From a checkpoint of a small mixture-of-experts model trained on Wikipedia.
Size: 9 layers, width 128, vocabulary 16384, 11.8M parameters.
Experts: 32 ReGLU neurons an expert, 4 picks a token, a sigmoid router.
Training: a variant of Muon for the experts, 515M tokens, 4013 steps.
Below are experts of layer 3 (counted from 0) of a mixture-of-experts language model. Rows are named router (the router's row for the expert), gate (a neuron's input weights, with its number), up (a neuron's input weights, with its number), down (a neuron's output weights, with its number) and show model dimensions 0-127. Each number is 128 + 32 x the weight over its row's rms, rounded and kept within 0 to 255.
After each expert's rows: a language model's description of what the expert responds to; "gets" lists some tokens that make up at least twice as much of what it gets as of all text. This comes from a sample of Wikipedia text that the model never trained on. Tokens count by the router's weight.

# expert 55
router [147 197 121 145 175 136 136 122 116  91 170 136 111 124 147 103 154  67  77 128 120 110 177 129  80 116 158 109 115 123 149 125  52  69 139 128 113 143 155 128  69 135 130 139 138 105 127 154 176 110 117  95  59 135  70  70 144 108 110 138 128  77 103 149 101 138 114  97 156 145 171 156 147 161 104 110 148 135 136 129 115 206  66 151 165  94 114 125 103 110 113 172 101 161  81 138 124 110  54 153  91 104 148 115 134 129 104 116 190 106 204  93 128  97 163 151  62 150 160  82  95  89 165 146 113 158 113  83]
gate1 [172 174 123 161 139 116 159 146 142 121 113 117 153  93 127 146  86  93  86 185 133 190 131 170 131 125  83 109 154 138 118 127 131  78  91 108 134 114 148 134  81 109 130  80 139 165 103 164 198 160  92 126 126 164 127  69  87  98 133 135 148 184 144 153 132 142 154  80 119 180 130 126 123  96 153 158 163  68  92 205 112 152 177 117 127 142 132 154 161 169 141 151 139 142 101 153 141 157  93  94  50 129  94 127 210 155 124  65 101 195 119 123 121 165 166 120 173 166 117 136 101 144 111 183 116 115  71 149]
up1 [138  98 130 113 141 138  48 118 137 138 127 162 167 100 147  91  99  61 136  99 108 129 149 177 135 141  96 123 149 113 107 128 111 139  66 110  74 102 230 177 137  91  92  60 100 148  86  92 102 144  77  59 113 129 132  79 148 125  93 132 122 138 100 117 135 104 167 182  84 153  88 117 167 184 104 129 121 100 134 205 148 147 164 116 158 146 134 107 101 151 105 107 149 144 208 133 110 155  79 145 146 138 120 107  93 143 144 119 175 138 155 123 128  93 109  66  93 167 151  90 139 122  64 148 105 119 120 118]
down1 [152 137 128  76 113 158 103 160 142 130 103  82 156 102  77 155 116 154  85  78 174 125 149 161 145  97  81 102  85 144 161 168 113 156 140 116  84 167 182 182 172 150 178 189  78 149 178 142 103 147 142 145  75 108 124  92 139 145  15 178 186 152 119  87 153  79 116 155 102 157 117 123 122 169  97 109 138 154 131 146 128 117  76 136 165 112 124 147 115  91 110 136 109 176 168 125 148 118 179 151 173  96 153 108  95  89 151 116 166  78 136 158 105  85 115 141 123  94 135 143 121 130 133  62 102 138 147 153]
It responds to: Paragraph breaks after headings and first letters of new paragraphs or list items, especially genus and species entries in taxonomy articles.
gets: "\n\n", "M", "S", "B", "P", "A"

# expert 48
router [107 159 124 148 137 135 133 123  97 197  86 147 173 113 185 156 127  95  89  97 136 148 107 154 106 101  42 187 151  88 158  48 100 110 137 104 108 177 131 146 158 126 143 158 119 120 105 174 117  92 162 159  77  71 153 129 183 104  99 106 154 101 168 113 127  98  78 188 160 137 135 143 120  84 110 136 127 131 163 190 102 110  92 161 115  95 151 153 123 127 123 122  95 104 142 152 120 161  53 117 117 110  93  89  98 137 173 133 147 106 132 112  83 130 115 155 113 161 182  84  73 105 154 132 178 178  76  94]
gate0 [179 186 115 139 201 126 135 126  79 165 154  72 118 139 121 126 150 124  70 147 118  79 127 162  87 130 119 110  98 147 110 102 144 111 115 157 174 207  92 176 111 111 133 146 104 162 133 130 140  75 178 156 120 179 147 101 148 129  98 112 151 145 105 135 123 141 100 156 159 100 101 118 112 124  68 131 146 150 112 162 138 166 168 184 132  70 129 158 182 114 147 104 106 124 123  68 120 135 146 137 176 118  90  50 101 171 160 107 118 171 160 137 124 121 101 133 149 148 241  75 127 163 137 185 165 114 123 134]
up0 [185 136 114 128 131 160 159 106  90 130 137 126 106  98 140 124  85 115  62 105 124  77 122 192 145 145 129 150 123 159  61 119  81  80  94 168 102 126  75 149  73 116 115 125 105 200 123 150 140 126 113 145 114 120  88 123 150 162 111  98 148 133 163 110  89 128  50 130 171 151 122  75 112 143  88 155 119 126 114 106 130  90 100 182  92 171 130 140 161 141 188 110 159 190 126  93 176 145 152 136  88 165  95 149 169 175 129  78  72 135  88 106 135 155 156 108 111  87 166  90  78  99 139 210 126 125 105 153]
down0 [173 129 163 133 107 120 125 188 127  83 131 154 101 130 133 115 148  85  95 166 108 115  79  42 182 147 131 114 126 151 126 112 130 208 140 147 167 157 111 161 154 131  65 135 160 110 101  86 127 169 120 116  71 150  86 157 139 172  88  65 150 108  99 150 141 116  99  90 199 131 163  80 152 123 171 116 148 110 159 183 144 147  91 133 104 163 122 112 157 163 109 171 139 116 122 158 142  94 144  92 151 112 147 105  61 154 173  80 121 107  77 126 197 122 106 111 176 182 107 127 145  98  95 153  67 128 138 120]
It responds to: Capital C, often after table pipes, dashes or line breaks, plus c-containing pieces like ic, oc: Certifications, Created, Chicago, Bloc.
gets: " C", "ic", "C", " c", "c", " | C"

# expert 27
router [104  85  92  92 124 170 145 135 118 114 147 107  97 128 154 128 177 127  91 108 137  79 172 136  76 135  94 120 136 110 183 113 153 118 116  68 134 199 200  91 151 191 145 145 149 143 134 218  97 125 155 154  96  94 147 113 170  92  81  81 120 120 106 143 174 124 137 117 159 128 176 172 131 137  99  92 141 147 161 162 159 124 112 128 126  81 131 134 104 107  98  94 155 117 119 172  70  76 136 168 115 106 106  64 108  74 112 131 171 140 194 128 106  95 157 106 116 185 147 159 128 165 160 167 137 184 152  85]
gate9 [184 124 121 143 157 122 143 180 149 114 135 175  57  94 161 146 194 128 108  62 155  97 158 162  78  95 152 128 167 185 109 129 158 176 107 113 130 148 119 125 151 169 141 123 155  61 119 129 158  70  95 112 114  81 108  66 115  88  93 114  99 153 109 149  93 161 110  91 121 148  63 152 103 134  93 121 176 115 101 153 168 166 179 160  75 134 110 120 166 137 124 136 182 143 149 142 135  70 144 128 122 145 159 134 126  96 205 148  59 148 119  97 134  99 137 152 120 152 167 129 150 135 183 166 154 181 106 114]
up9 [162 133 161 135  82  80 138 120  77 116 136 117 136 157 176 131 119 156  99  63 164 116  84 157  87 153 112 151 175 172 115  77 124 156  51 129  73 107 118 114  91 151 159  57 162 132 159 125 121 153 137 147 159 104 120 131  90 151 132 104 108 119  98 113 177 124 145 121 107 169  57 202  91 168 151 114 170 123 140 155 114 146 174 135 132 138 125 131 165 109 126 116 141 124  97 162 158 115 138 108 122 166 131 174 172 145 154 148  82 165 171 120 109 109 159 129 120 186 114 181 174 150 195 122 185 131 212 175]
down9 [121 136 120 142 146  71 113  83 126 133 177  92 110 139 155 158 184 169 145 120 104 144 122 118  97 109 132 164 121 106 156 134 138 158 132  67 146 197 138 132 109 148 139 194 115 158 103 141  69 185  71 140 107 152 114 101 158 116 123  81 136 134  91 123  97 107 147 108 145 171 128  99 197 171  83  86 121  95 136 102 208 154 132 162 180 119  53 141 114 130 120 140 156 147 178 115  54 178 169 133 176  97 198 131 126 141 128 101 136 123 137 140 135  96 112 131 118  89 110 151 143  96 105 129 146 159 179  41]
It responds to: Line breaks, dashes and colons ending or starting infobox fields such as Fate, Headquarters, Founded, plus headers like Personal information.
gets: "\n", "-", ": ", "\n\n", ":", ")"

# expert 19
router [122 131  74  88 129 138 131 148  98 119 139 131 116 186  93 147 147 116  95  64 159  86 135 155 149 158 103 151 137  89 116 127 128 146  84 118 124 165 157 188 157 103 160 167 151 129 136 143 166 151 192  94 158  65 117  67 138  53 143 122 136 118  82  83 118 129  81 119 143 155 159 192 154 190  46 118  81 134 158 185 134 144  70 127 125 155 169 106 106  84 112 124 135 169 112 161  72  60 152 122 133 132 142 136  94 140 140 121 118 131  93 138 147 169 147 140 113 192 112  58  82 111 168 132 133 123 102 109]
gate1 [167 131 136  93 130 136 129 118  87  81 132 110 132 122 211 160  97 137  72 135 119 159 153 158 115 142 125 182 143 112  66 152 143 135 170 143 131 126 132 179 124 125 122 202  34 153 169 105  98 136  89  94 107 150  44  80 113 100 123 125 129 112 165 156 142 123  83 107  77 191 144 124 186 111 114 184 123 123 155  93 111 130 124  83 129  69 118 117 156 149 109 133 157 173  47 126 120 105 145 108 123 123 172 114 143  74 129 109 143 120 157 146 107 163  91 146 129 150 130 107 151 172 227 135 127 147 146 140]
up1 [136 131  96 150 167 147 203 123  93 125 158 148  72  79 157 171 104 107 162 153 127  98 133 110 132  70 111 190 141 128 102 133  82 125 147  62  39 115 133 127  78 107 185 149  76 168 103  83 100 163 173 125 143  83 170 100 138  89 135 133 180 156 136 127 133 110 159 111 155 106 121 118 157 143 135  59  96 116 126 105 132 149 148 172 113 159 168 148 140 132 165 137 103 154  90 102 103 152 141 140 105 139 137 188 120  94 118  81 115  97  49 171 180 149 109 175  84 144 150 126 137  76  92 169 164 137 146 131]
down1 [153  99 142 119 112 131 136 114 146  99 103 155 118  72 111 111 108  77 135 109 146  86 119 139 113 158 107 104 130  73  79 116 110 140 117 168 159  98 144 113 117  94 169  68 122 192 111 128  92 163 175 177 176 123 127 188 121  46 158  92 168 131  87 149 138  79 114  87  90 112 137  98 134 182 127  66  97 143 164 146 113  98 224 132 155 106 125 124 136  69 145 159 123 143 168 114 144 156  63 103 158 141 150 164 112 181 170 189 104  86  90 113 168 130 157 124 175 146 122  98 117 101 113 138 133  89 180 119]
It responds to: Capital or lowercase first pieces of proper names and words, such as R in Porsche RSR, B in Bucks, F in Friesen.
gets: " C", " D", " R", " B", " P", " L"

# expert 34
router [ 78 123 113 119 130 152 138 130 122 143 101  72 109 117 190  88 147 110 102  89 142 154 178 133 121  79 104 155 116 135 166 129  91 155  89 179  91 153 160 106 120 163 164  80 149 149 112 154 136 110 140 146 132  97 122 172 157 124  98  73 162 121  74 141 100 109 109  75 161 188 130 123  82 119 138 192  88 151 149 166 132 137  26 134 162 144 194 118 104 169 151 115 145 148 141 136 136 142 147 140 130  84 135 135 160 160  66 116 185 164 178 139 126 114 176 156  59 146  84 142 109  85 190 150 159 163 133  89]
gate1 [142 137 148 133 168  94  93  84  91  93 129 114 157 140 143  95 175 126 125 134  81 153 114 168 134 149 149 124 154 110  83 224 154 167 123 145  85 176 157 122  67  95 131 119  78 147 126 119  64 149 170  99 127 108 148 148 182 131 147 107 218 117 127 189 116 150 116  79  95  82  79 113  85 135  73 119 184  71  83 108 134  90 113 107 172  95 151 153 124 102  73 122 101 125 120 128 120 131 143 194 113 114 129  92  83 129 154 130 151 145 114 122  81 115 143 128  47 139 135 163 121 124 171 118 152 125 124  75]
up1 [207 123 170 170 108  93 122 151 133 171 128 156 146 124 136 173 139 170  80 171 171 115 105  99  92 127 131 208 106 112 166 120 153  78 109 124 113 122  44 150 120 112  85 134 161 139 131 141 158  90 173 167 156 134 106  78 146  91 124  86  86 130 139  80 107 132 126 165 114 130 124 103 153 147 151 168 142 155 143 178 144 109 145 118 172 164 114 109 155 103 158 138 114 150 143 149  86 113 161  39  73 138 164 105 103 155 111 144 129  82 166  91 138 105  94 128 128  94 123 173 185 207  67 169  99 132 142 158]
down1 [139 108 108  79 118 125 143 105 143 125 138  97 129 111  63  92 173  87 173 142 123  78  82 105 161 112  61 141 150 101 171 158 100 134 107 143 106 185 177 137 123 117  93 150 103 190 128 144 164 165 177 117 111 143 154 148 126 146 126 136 141 129 136 147 135 137 108 127 151 191  80  26 180 187 160 148 132 175 105 124 108 155  87 107 160 159 161 158 131 155 161  94 189 182 130 149 127 102 105 154 109 130 106 124 153 167  66 213 103 131 125 146 172 132 174 151 104 150 127 129 123 132 163 109 167 121 200 107]
It responds to: En dashes and opening parentheses before digits in scores, records and year ranges, as in "30–27–14" and "Boneyard (2024)".
gets: "–", " (", "| ", ", ", " | ", "\" ("

# expert 1
router [120  61  41 153 154 160 143 101 170 125 130 109 138 129 119 163 140 128  71 119 115  91 195 124 107 115 113 149 151  48 139 138  69 110 103 152 117 176 177 147 119 150 106 163 178 119 106 140 125  88 162  88  78  96 169  99 160  96 136 139  52 154  80 140 189 110 123 140 164 127 111 188 154 125  99 146 126 126 113 182 120 126  62 103 125  90 151 112 101 123 118 150  83 160 165 121  72  59 121 174 130 120 114  96  94 122  92 159 173 120 160 145 125 100 152 143 116 153 152 138 137  74 115 119 129 176  86 100]
gate0 [159 158  66 121 191 117 102 107  91 150 168 137 125 174 139 181 215 133 114  96 140  95 149 115 103 123  64 105 175 139 131  78 106 116 177 142 105 156 128 141 155 104 102  92 133 135 118  70 126 120 134 159 104  72 183 108 136  76  97 106 137  73 127 151 107  85 125 158 103  74  98 186 113 157  96  96 140 123 142 125 118 136  78  90 113 112  89 109 150  79  88 169 101 167 116 175 129  88 102 128 136 149 120 100 110 120  75 139 160 105 140 196  92  92 110 132 148 181 133 144 121  99 178 192 109 138 139 189]
up0 [125 110 162  87 151  87  43 117 134 113 130  87  77 139 156 166 111 169 157  53 103 128  68 160 182 137 167 102 130 137  95 134 116 173  70 153 141 135 115 114 160  94 123 183 138 108 124 122 115 134 154 133 175 138 151 101 166 100 105 138 116 145 106 145 107 153 165 132 160  52 178  63  78  71 149 154 132 112 159  81 107 102 129 169 155 160 130 171 240 141 130 107 129 142 143 145 158 117 130 143 121 122 105 179 101 101 130 107 127 127 111 192 130 103 192  99 126 149 103  85  91 147 104 138  97 100 129 107]
down0 [137 159  80  93 175 102 143 167 160 135 128 157 110 152 176 122 139 121 122  78 124 145 189 122 147 134 156 205 120 131 109 132 108 124 139  98 164 170  76 173  96 149 193 134  81 126  91  96 116  76  46 173 210 109 165 119 147 157 159 131 177 139 165  92  90  97  97 117 128 165  53 134 135 130 119  85 161 160 160 129 139 145  83 116 145  88 136 163 136 125 137 109 140  62 122 177 149 120 143 121 126  92  85 110  92 162 150 118  84 106 151 149  90 152 123  97 125 204 114  89  86 168 101 130 152 151 128 109]
It responds to: Letters, digits and symbols inside codes, abbreviations and infobox values, such as IUPAC, UNAM, FIPS code digits, UTC zones, rating slashes.
gets: "-", "C", "R", " ·", ".", "0"